Experts of a small language model.
Size: 10 layers, 122M parameters.
Experts: 192 experts in each of 5 layers, 112 squared ReGLU neurons an expert, 3 picks a token, a softmax router, a shared expert of 256 neurons.
Below are experts of layer 2 (counted from 0) of a mixture-of-experts language model. Rows are named router (the router's row for the expert), gate (a neuron's input weights, with its number), up (a neuron's input weights, with its number) and show model dimensions 40-79. Each number is 500 + 40 x the weight over its row's rms, rounded and kept within 0 to 999. Numbers have three digits each.
Before each expert's rows: a language model's description of what the expert responds to. This comes from a sample of Wikipedia text that the model never trained on.

# expert 61
Description: Closing table pipes before line breaks, object pronoun it after verbs, and country or word endings like Britain, firearms.
router:550521537470523468445514532483528463472544477559454553556528542458541471533463486550458498445476456546447550455527440481
gate0:576513473430476470473432490518517494410556519510489450515468504525544513561464432561443487450530557535443555432472520493
up0:652543567430472474486452527470456492433502504525474458496480542499500491552491477522489514427535530512477535510521510475
gate1:527503506387504511515505570439561540436477503548555499557455571457517448509511524540483522457461461544571536470556485437
up1:579498476520478514575548491445467510530485619472464451455549506530511544505479471471445547459431496446510497517585546530
gate2:516571492448561508492446519477496521512541509534479491420587473431553484483413444468521503524470506488539474467468492520
up2:510606493455558488518483514487506521522555490554466489421561465440511497490404466451563487523489479481530499443485498497
gate3:595418538433500527500463540546510433433512513521517631479530584480493551501503491532527610449505542556494506528482498507
up3:391615472577465463527501468467485540541530518444502476501455518558441536530472525465515470591543457429572465438526461470
gate4:556486550460534474485497529563482540498529529571453489527559498579567441507464569514488557504546442515491468480507489522
up4:533488540474562489497516526554463539509515545571475491541574511584572425486486564498478537519542437514486475453489485532
gate5:527491509505526467512491572541517447536551542531446513452511449475475491502447468514446434471477440501422490497525555507
up5:489509504500465535498540432473492594479463466446550470547474531546524531516540530463523566540519546492579506513466442504
gate6:509503562424536437537507499474574463429474477529516509514529502493563510507470524560537484445501454499428567457491476512
up6:484501412572484566432524478489434547535519523458494535478491512510468501504476491450479516555543531516560430477521524496
gate7:535485494504467449476439539556568446516523482566492531465459507455509479517453523501541504553501419571471449465519454542
up7:560519456563479506527453573566536474533598471601489587468485531455535518474460472466559541568495400549487478500495492519
gate8:598523510429525516532492537540506490484517516499462560539498452439512503527476470497517492491450490466503459435517483436
up8:467426473424538490566577536445441525519493497587549503467453499547477429421490548530513565526453495529488507503499490469
gate9:582583520476544499507530447535533476470525489493445530524526460547472418512543458520515499426531548503507574532531481499
up9:408406473525489506514507498507512476503485502550517457495441551477487572497462515483462533591467487503448426494499500495
gate10:512452519513498499540547514545526488494571536466482520494529506511518491581538512486539491430503480560466569500439530512
up10:472588456494507524463486465436501482478451456518504462519450539512519505440440494509466496514539522400487455503524464512
gate11:535487549485486529428495575451570458525532507510565529502474509446505520471524517511526502527485421479388532502498528526
up11:472544488531478510520478480543475580492470515502462497469497490579492516533461473500497500459490543532635483489494460475
gate12:538430485475487565564493526442499479526559531445497480490491494396451472587456491495478458508548544485482501549495486492
up12:528478509477503574552491549433527476481552504485490502460506465411454479553468502529509435520538541465465495528513476478
gate13:566513567485469488470441509492497478459448470555448525533497534502503459548476451522449477460488457465481446419576455465
up13:524539463505484463533496541463498506516566527511491490459490581399499507587474558469585478423492530523544529609466482532
gate14:548501621457512486536535540484449514543560498546427552533516539483434469477472448468476492457505480553536552453501465491
up14:502492410528493514483491510521524457506499490472576506473472425525596512508531516545531489503486508451431450490512499499
gate15:560586542402476544490506554485529467427546522465482578470461495487540525528531455488506472443478445438430504502501540526
up15:519558544422473549449479551529542477456552532464470556470456489489549489523504460506494457427483428441420505514502557508
gate16:541474494506553464525454501486581511471537480534451600460517536514513514498493481511460497558496455548475556496526484483
up16:445536476491450534488550501509424487507471514472550429532478430485481499502499524480543507432507535462515429489458513489
gate17:519480545521477450490556569493505460452533494488414525520521560390474495493425467480501489461525471560507503472466490520
up17:464534395555443488454512446490472554485491478525455406531493486395499535442479494481483496447517525541512458502531500481
gate18:555512513502540579518499521508518437463563455476478470428633551455503498505442520493515540465512499535514495473538511531
up18:578505426550522550480485522533525501434563497505455500519542549505511470468437482502441523519572462593470485546586469523
gate19:484521582507489518511499525506516492532528484455504515393527490436522548518530486545518526508530424463509554509461489456
up19:502476509558515439530465461425549453471523501528445493406455525471466473509449493629424555530504433428573490502458473452
gate20:528509524452541559487531466511588487488548519457424576493514525463541521521405562573486490536590451544461488411533469539
up20:485494490534449456523462537501413491526428481563559460519471448530444468474593433428499506480407576486566507555454518448
gate21:607551545434515535479513551502544445510470482421393542479503448451544496529515481509456545536560450539530469519514529497
up21:390436443565473482507478435474466572477532525579606443547486556534474514469501511491531476466430559442455510472481488498
gate22:541533512471492437486504444537517434535592510561454484534537486515570486552435415493490482560469484516510516501555487465
up22:558556509491522447496486499508563434520538523579491520517565511521577467557475403494521481533489522548485530486566472488
gate23:563426525515456475445496520449598483495469455469467367521528541498562467504506476488493510497469462488433497516524445446
up23:412579461514534534559488481548397510504543557507540676480473483506423569493479506507492476492529522516547510462477559560
gate24:536548555454536430479412519478479448485554529564475565507534614575536533537492489501522518484511476538482493454522513506
up24:474493452490501521460510581458486486544563526606517439477505598553547524500500465492497471445526461450519452459512477528
gate25:537519556398486474509517535552482391455496529515524533497541483502492493515457497480516554537494495502509464511530526475
up25:435470534597513480524480480457530564493514508498457495501534595502457515438498478482547472531492582516541494533494512475
gate26:505532623417531547443493485527496468515511491586492491445573491427552484587536473601443476460549483492494490458510526533
up26:519524627436545532451504493513503473512517497573483477455574494443550482594524467584456478452547474495476502455506521548
gate27:535507521381504503486421506524498465495476508445480535508423555473510473497477534503459471478476480569442473501506504491
up27:486476475605494491504557526492489528496515473552523444507587442540464499498533469489545525518501511428550534511473497508
gate28:465512524391537518498489533510489432508506531522433591511568523450589469488498463613511479447481496513567481454486501545
up28:525475500539480534501534424538525592465449475465553473504502499566461558458496539442455533487498501532446518566525505536
gate29:525518491455484541516459540487536476477489538505494538526465521473559456608471508584459475400521548510477463521490468565
up29:500525515496469535538470540477505499480521535545490539545491546426567503578494525566473487415509528471461437491481474562
gate30:550538509489490489448472458550414560461554493535469600497466454513526515489457503487582564463498493486459529467546537449
up30:430518503467502530510507517424563440546468473454563428536537542528488503461530484523423428549489483494512445553460483516
gate31:614491504454556544541459457486511469497479518473464550481588513473513429530484510462410509501517468441458430505554472499
up31:386515500583455450474536548528478528488529497536530443523377469514490546492527503518570514475498500570535572501435514509
gate32:473445522499457550508490534479442442535465546510491550466518566437557487524438492516531492496506503524537500491560511571
up32:558544512503477465532524470509507526460511505526529463499509418534529499467575521518482451484587542346529474525533506516
gate33:562506585464566521510464484490493490424498547509518538494484506451540455516554478489503426427543482562541481392520469466
up33:500474539436553520492465459506491510458475532529545507496535513401512466558532514592492396410484468580561509433511507454
gate34:510442563493542441455461590481490482458532496500475523510513460450572405565489507574470533582488442499465536458479470486
up34:518485511483538469494503476499488447536468482432480518496466527479509496454479529559429505474424423532503531526496533499
gate35:588527563507518528511477571544470457462546496504481504529537533425527384494523442588483533529524540484445518575522492536
up35:428491489508494461475515428446446522526462488491498526495499478542463582503482521460533477479495466508574484445498514505
gate36:565520545502461512481456541550542522547500475495526551527486529453537526506528477480506498585552442525421508498497477450
up36:439477451487520493529539488459467490454502510520488459493489460538457470497493506531492489425444572504579488489496529534
gate37:520527494556483551441611481458549449474472462527433489526506545440448524525462445429486529458544473472501492455532444464
up37:570507476470499436547512478518499517496477505483476512504562435454457500554498522511439464517532528489507552603448455499
gate38:570527584386503479529496539527512497507514523468505458500515469502475438455504464485541437446475460510468470531508526497
up38:436445435598522535496520500517479538492489489522508530475503496484532559520492542525433570554547550498514516453491473489
gate39:469500500513457509500444464537490489452503487512456571512590499436404513576494468522563474499472462545540469491544497464
up39:495545513550472481479516461537471479439499464516514491557571528442498518473546506544537470482488432527495469578502537426
gate40:575540509404517467456482468487586484514565507424515495527490504547574542544468498533395498551508455529477490435560525455
up40:453471489575447535551510516505421511494429492550478502476505486471436466464550497481597503461499554479499470545445467568
gate41:574545492560498506451464525468531512512486545533471537531527525510499501587492456529541517517547475502419520466521525515
up41:434489524474484463598516511524499527489525438528523483469531524453499501441437531530496505442453463516548461498459470516
gate42:542566511485567479499512514512509517537504501509510463512508464414485492552483565549527490553588513470410477460493482607
up42:516495568512439510512465510481512481491493503535536589534466535569489486502522431431495532445432445515548481474541495442
gate43:587492440455501516451500469487482479432501506457460562483493471481514493490464490557501497451496437504466462528498534546
up43:588505432447502506470505483482486483437500511475471568482513477492524487489456490560494497475500446501453462527491540560
gate44:521494444527493489545521560568510497508558472455454512559489489444468511575545493511509446486590499526505455510508500527
up44:463509495484486549506485424522463545477477514535453527517489568484515462409483496457506493439553451588479529450527490474
gate45:601561558466492482517472544468541520453481502499447556526541489418476471537480546524533497529512428521509550518505532519
up45:442468408539418528484548476472466475586531509457458453489478502585505488450467473508479519511494547485465438522415482480
gate46:439519566457475457535524454503486489505592442488487514495450508488465441527579489586472462498497461488532513393545469479
up46:454482569405495483497576482491501543532582467467481480510419430479464493527543504536477490502505461479525515437531500473
gate47:573473524534484461456501534483498519525564494558473528487505544507543549565456473511503515597559537471504560558573486546
up47:559504454494482466491500546466490530513583511555466496445499571502569553531449491521501533634557494477494560579513480540
gate48:483485595524501553488603569469464402520528461537461535501556464534513501495459541524498513577503441506476476441544514512
up48:514517387500422488555464518513533608520512517416513475468467545480475505489558529507528486462509521478492512557451504459
gate49:525542544523478486533507542484551491511525525584439551463545530451487482505425518536460521431511465494448464492488469525
up49:520540536508481493534515521471554489516534509569434534476535549467493479494459519529438519453498453507440459493500482519
gate50:602503471491535487503537502515491556493515479505392453528517467520538500504473480515534434490541532505482572536486556552
up50:557449532494502476517567493560527469559494516427458425492522464473494469517473507539497491512550472514490491566507506485
gate51:487541492446510494474432568507462582459499503570513552580551487510564532485582444539450440556516528487465477511463543546
up51:474534499458503490484429557505460579457499496562526545577555493506550528478579431560447444572514517481461487517462535540
gate52:493515474381481484524549486499529539453568479532448485531501491457492512560503485516533504481486472438454487473493462503
up52:458414495385472440543518485483504521485542510534530477554531554555496490512469523567511494498533589466541462401482475527
gate53:433512508489544463498485546508529477486529521490452491533498481449470496514490436438476491446498459531428539470464531486
up53:385508541536476506493471450495568484441506489485447440505497451484470507511506439406443496403539481517479521496483529460
gate54:568478509500514481448487561452553434470558488459474533508526488516438499468435492572453534529508423521496457473533494580
up54:412534491485495505552513453548440566538433507523525529500495500459568497517562515409549478467495569474520536522479507448
gate55:558500492551475478487506503481621475451450492472452528483572512458492444558536454488448493440505445624487546430488525521
up55:436548550442543551501497467501406561546546495524565427477448493502507548445483532491567496577472548388535449604509492486
gate56:514584561409495453520509506553456570543557498500433400457513502459542535523517483481452451535475531538434502449529495492
up56:444508540415476532505532472493490514507440469510511528410575402487549556527487513529448487479495458532450582489488431512
gate57:534448551465536503481535495511503487504599508511528464464464463486466515558484543518455509463548493522412492487553489511
up57:473537509539526429453488503493481543508429494471494519575525516515535497454497467517485498484515542474583515540501521536
gate58:540494610560490530469414495509534452552522531466493543425501563518487461470495496569495492529485497512561475456469505552
up58:450545382413480447522584494445488520453482475511480469538529479473475554504513509471462468499535580495486484540531510431
gate59:551533547482465419443492527582537477493591512528510516516547498497539509490503497547504502473513488457524485483546481522
up59:429485485516515564526514476424471551523410497476487493478470513499441495531488496436535494539490510504453513504449510493
gate60:541459541423494471508525556522493499516553478575494495499526473430469487463510521565494468440461465537511537462518513505
up60:498491498601481532476437493481518467490420517461512491484479543569475521490529474472516530574495489517583440528482507513
gate61:559486531451502509522464552491516490507510448471518488474498565539517515601486507483487553489518462532462508464531474496
up61:504493545405513510506499571513525458486480481451513476486515566521527473529535525487515532468519460563488517434516484491
gate62:501476471443511528482489463548526489479488560569567541519477532467489498548545530488571417522551363502433491426479451564
up62:465466447449506501519530462560526530478507549581579550522486494468457491544560509501559411504548409523459520470488471546
gate63:546588537497571503480472564477536442506510524507458576509564503482535519588442487554481513514494502535484549466508500532
up63:475445538452451493505507530484544566464476498481514491462408524536547516472517560497494492428507463517489429515522496497
gate64:524495557416520479472459532498498503465544488517434545539546556428537497595457487488495492506462448482453605467522526505
up64:492522558439542492500458526524488468459557453527452574559506563402535510583482485475488499518458481454445592470459496527
gate65:480534520465591489506522529473430408468517509478436587494532505475521498576445485501519503488481431478488484418556533513
up65:441402448558458516530544499553473451495524508512522426522485493518494490522519507478504541486475554531468411572435504539
gate66:539568505463436466513559513507501518473498478528617494464538512513468506532479500561536508491519571545507474527529503445
up66:504531559503424497495518549480561481469487458529549441488529549585478545501472493574547523493512583515507433532494551465
gate67:566544519418580500552517530514558458498493469452446534488491477521488502520466462467543476579519503511447504410524511528
up67:456545533528449512437476447443421541496500511569493465499519528495532477478484508492411515430458479466562498597485479479
gate68:466507486539419519457573440480495533501452480465441466535544559455531510495469508549487489438511517479510500478463552528
up68:497483464457482478418469513427559418448434527483486564482515570513480496468519540493498517477459513468568495555489508515
gate69:587482573493451492470450574475480479479561514450477417501549486487539532542423543554520500501458507454512492483509518532
up69:452496475536538504497554443553546448525460480506476425500493460552532460445551474430466509453550484538574498543494490466
gate70:550463546472503515484446480439477436488521527507488557473548459472548558533391472482528460504513512517563484442502471506
up70:524473537485486515515460459414462456461519514498473525509561457489523526581448482440503481506531509522544522438500454511
gate71:546510589461489503505507558456487468484563521526472548475448535459489434534489454438518486510474462484490562417481496539
up71:596523571486439459505477599500498497487526500538512481502451548497502505431474504455488502420453514493552522493480472501
gate72:565462595545540506491476513555524489480473461540403494458504575467549504544484527558464495532550523566405481479519518488
up72:513483635503488504521478517522538490484521493451476546449455548496516517532538529533488547551554542602373455406498507502
gate73:599470507474472538559430620519520417480503506549502439488544537474491519578443533534495474475501499537458539380545462472
up73:566507535472501531540466648538508443471518493542490407483545559474491516568448499578483496481505508545450524396537466467
gate74:574503507439490446450511489488519466464480526469452533518491492567461484517443545546475494529468474571530509360528441502
up74:466518518507495525489519649409530572461452545428531454499477465426538484540507433519554476486564488518381509586530545492
gate75:618477550475463500410473517468483511537509467501532524452537555538518517480424442560466513500546468493503444486495516521
up75:627452537461481481452476537441447449535458493452469559431508513460439538471441533521460501463473442532509505438545519507
gate76:618541464547546545517481505496534490485523486518500551491512547512518486459459490545526427532463414486482522510465521489
up76:358452526477462464507495515519476527503489516517491436506514462496478501541501480453473565471522580497515493500560477527
gate77:459502510502508480521474510477533465546509541609424478480520522509501447468531507521494512513476504524455574460453489509
up77:550536479469475503500537514506465526461508470390569554515482494469528523525460491482464495498545498457525435535554501476
gate78:486503536400474475483519526479513516488558544520498476493497559491443540517465547524442483503434467515505537493616456492
up78:534509526483465487503499552509579540472541515519489497524478500502551533509462509436429464523490509558463499434552472493
gate79:535521522538490406493486491484589512455510443539410470523528499545510539581468448485498547538542483498479591437516489565
up79:448542500458489560473479480489488509473528532479541459487520502455421453476473545530498476460521512575463413543468491471
gate80:561536555487467555531441466410487466431451514517518595511481491498547491563496477565413461466532379490454466468498499435
up80:425479485580518522490528508553510532518590462522431430520502525502493461449514491412566458493421596521551501527478503535
gate81:511492531548560484515465505499498516441502479457445487561536530416522434523516472504493512477472446546488489532521482521
up81:492467534529554480526459495504488511447493473466435488567540526414526422518508478496488506462471444541508499560512483529
gate82:562548508455486575448428432542527483515531487518416612517522421530480480610471518458515511478477435495539517503518502524
up82:422445494552502437570553586473469523511483521472596386478467549449496535388504485519512484533494573519428476499511485462
gate83:617583531466524486479463538448521477482510474491460528535523491447527471525469481530487452488482480544464455517554547527
up83:389435460528478513513515446566490518515472534514546479477484509537488514480530517475520536482520546441521561498446462466
gate84:563434540466555515557462484489490488549529510495459541482530466478484517574469498531512532480476496527541475497502429539
up84:579446548464561493550469473470506514542559531504472539462534462475469523566451497539520539470504494542522462508494462543
gate85:482535532418492491487505462513467436501539477491473514533358555471478432505496460518529439447542584496483478437484502486
up85:454437470564499504484521516496533514472390524439551485471576439553513524485529516430500600572491439466540520624539482524
gate86:494559518491486485529447571448497513497496481528486587517530446389494526541493463448519490474514477510436480472484509511
up86:514433472473489522497563440526534482524474519516508420464488560599537527440508513566466535532514522474585504513507502523
gate87:505567512435518515506400494486572390462471514502505557471552565474526446538473483567469525402530474533456511485523539523
up87:479476474447454501479527503463482518507525441483462456530446489538468557496484531433525503583466414552516455517480497461
gate88:569427530447462426490508515512538462502490510641459530531498534488476463561495443522401493487468528522533513477479501489
up88:419579467540557563481499506467477516496512500373564466474506475514468552429502531522533500474478434522383535499523490523
gate89:558473528545516513514435536499478541484538535536464483499551450509541606495475440511479509391506470578516620441527490444
up89:442479545438417522534481500498402493499439486522430554564477501483436473472467472588474538478502546476597489541487494530
gate90:479505569488504476450417521449566507450492498394515512479547530488526472540478489493526429505502439613477514491487475458
up90:510486587470448507447491548492542536474484487450523570462507449482518455446456485448469518449524417517483496474526472464
gate91:512497525433507472523494574520477505485486538483505487510472527483518545527501491533484485469519492555388520521493522530
up91:496481472529495516438505439472513444515509488566500541521518447545528423489503510479486490515454516435599520476522484499
gate92:525523491452556470450432520516485461480513479498484553449514567442477451555500450414521407489460463509458493474521552504
up92:448546527517445494471510585494512448477451528525498413480482483477483471502540502524505550458535476527447474489521466454
gate93:423449525439482479496463509470504479460493455431480545560577551497468486570463494561475479507575400464563492454522484516
up93:414451519432485479514481537475519491476503466423489538559575538495494483569479492571471477515555388462557495450501477509
gate94:550554510493560518486473521473581580474521533489472479541548532383535458529501460496470490494510473616487542485540474510
up94:446464489499454493511521500501444444533494471539524535482471472648450540460496538523543496513492527395505458514460519501
gate95:471512475496462478513489475509499471473455531512452620480520579499526475524510554526507474530520468488371539502464536522
up95:573510528510523536486484553455508499523511470486550423536499458495488506448473449458487536485480538530629470503530467500
gate96:486482553491481480497491508515497490519563518535479536517500532532535499571455502486417536594462433528495473536506449507
up96:528506461507555488518478575427563446456457496501504521523520460408484448415539522562505456392569570516500530497505511515
gate97:593556524472527523445481518479511522471482478548470529520514508578552432528486514474518423430470467600516524443540541499
up97:415522488558543492526460547495486430443476524426554516517531533500504510510490498536508495511527503476452510526452482476
gate98:467525540427514535575507549531503514540510471605449486455452523491510442552543489522542474508411457508482515475550473527
up98:425509529486473511476447553515525460533478470487538433490509517534492396510529494440434496503531462574501455565507518484
gate99:576503501543551460559484482554528450461536513466432540524469576481492482515469475496511522412518505490499541465475529568
up99:554505550487492544477504476431547573502411503485504553475491468423448501528519484561468561477496483453568477531489535494
gate100:517507428427444485476519558514488482540510510508479505565512519480531479575498446479477442556527473493503503460512483542
up100:499497570569569534523480455481511533477506493526508505443487470509485516417508549526508550446490519492486496543495515458
gate101:580587504436527542542497505576554415491511464504500473465552542435442448518521470480558482518471525535442537468530508527
up101:462582510495545558475442490495452455527495491487498473450549518408496520499555401422502473464445451462497543447544516493
gate102:581517505543515506505437538528458452531599523538468536484519532445581517536484483576509492489509524545511541455503537450
up102:418468480455489493494567468471551543470406457443522466514463480560415492462512503436491520520510461454497450550489458551
gate103:504525524565560513572425523459472423507508516539447498468525503476553499538505483561503498492469546519512505482554493449
up103:547527455447433515461535427541504516478476457510453465512481473551403525504492471463503552515544438544513432460456541513
gate104:532488583475499464503512517449479504490539473473472506549471510520551557484473446464483446486482459533504487487522504499
up104:450484577454483452518518551415490512479551506460505489518444456536544563410505438456447431514468464520550476515504525502
gate105:512467569471516498516503542506496505500509483465558550500508610423564498548495503502492415496487447463499510460493479496
up105:481500458549496492486495471492510508502499521533438471500495396590455501449495507533502594460520523543515502540476524520
gate106:591455580458423537472436566472503471548606501564491459504512486515524500467529445557452446555504419463460475496523495480
up106:509434482569545471520526493523504412440549442545428573544446507545501487493516528512490546555453486468468486513532491447
gate107:518518487492538541501483516533463474492572540526462491481494505383465480461488448541524520474511457488507511476520509506
up107:487500509514457440502511498459550540523427448489529521538505487623541506520524552448469487524484540518497507519491497492
gate108:506522540409548512467499520531503489497510551509518481452503548478481469488441484479530541432499427515549573474514474541
up108:505485447571412495493476488449480548494524464506508554549470408519541511544564499550471479552523516450437448536507522528
gate109:529545506446531470421466478576615412477518544542445481452521561492500448481486489491557497486480581498412455520527481458
up109:557569457511544526527555573511431528490457568542461569511500423487525456567570434518470404581463420523535522495482475548
gate110:484477531479508456548544525451556482434527501523417533486514535552498408535490509527488482566416487534455559445518439523
up110:421426479437528492536462480521431516464503533482507475521499549469478435464477453428478484531445449509482546470507453468
gate111:538522540423564459467476410503499434495581497571447538478545553455558533556425455501495542551465547545439456450561468479
up111:494448449443478370488449427488517461554491551587537426497555532551512583556509483479476556565490567461491464537525489492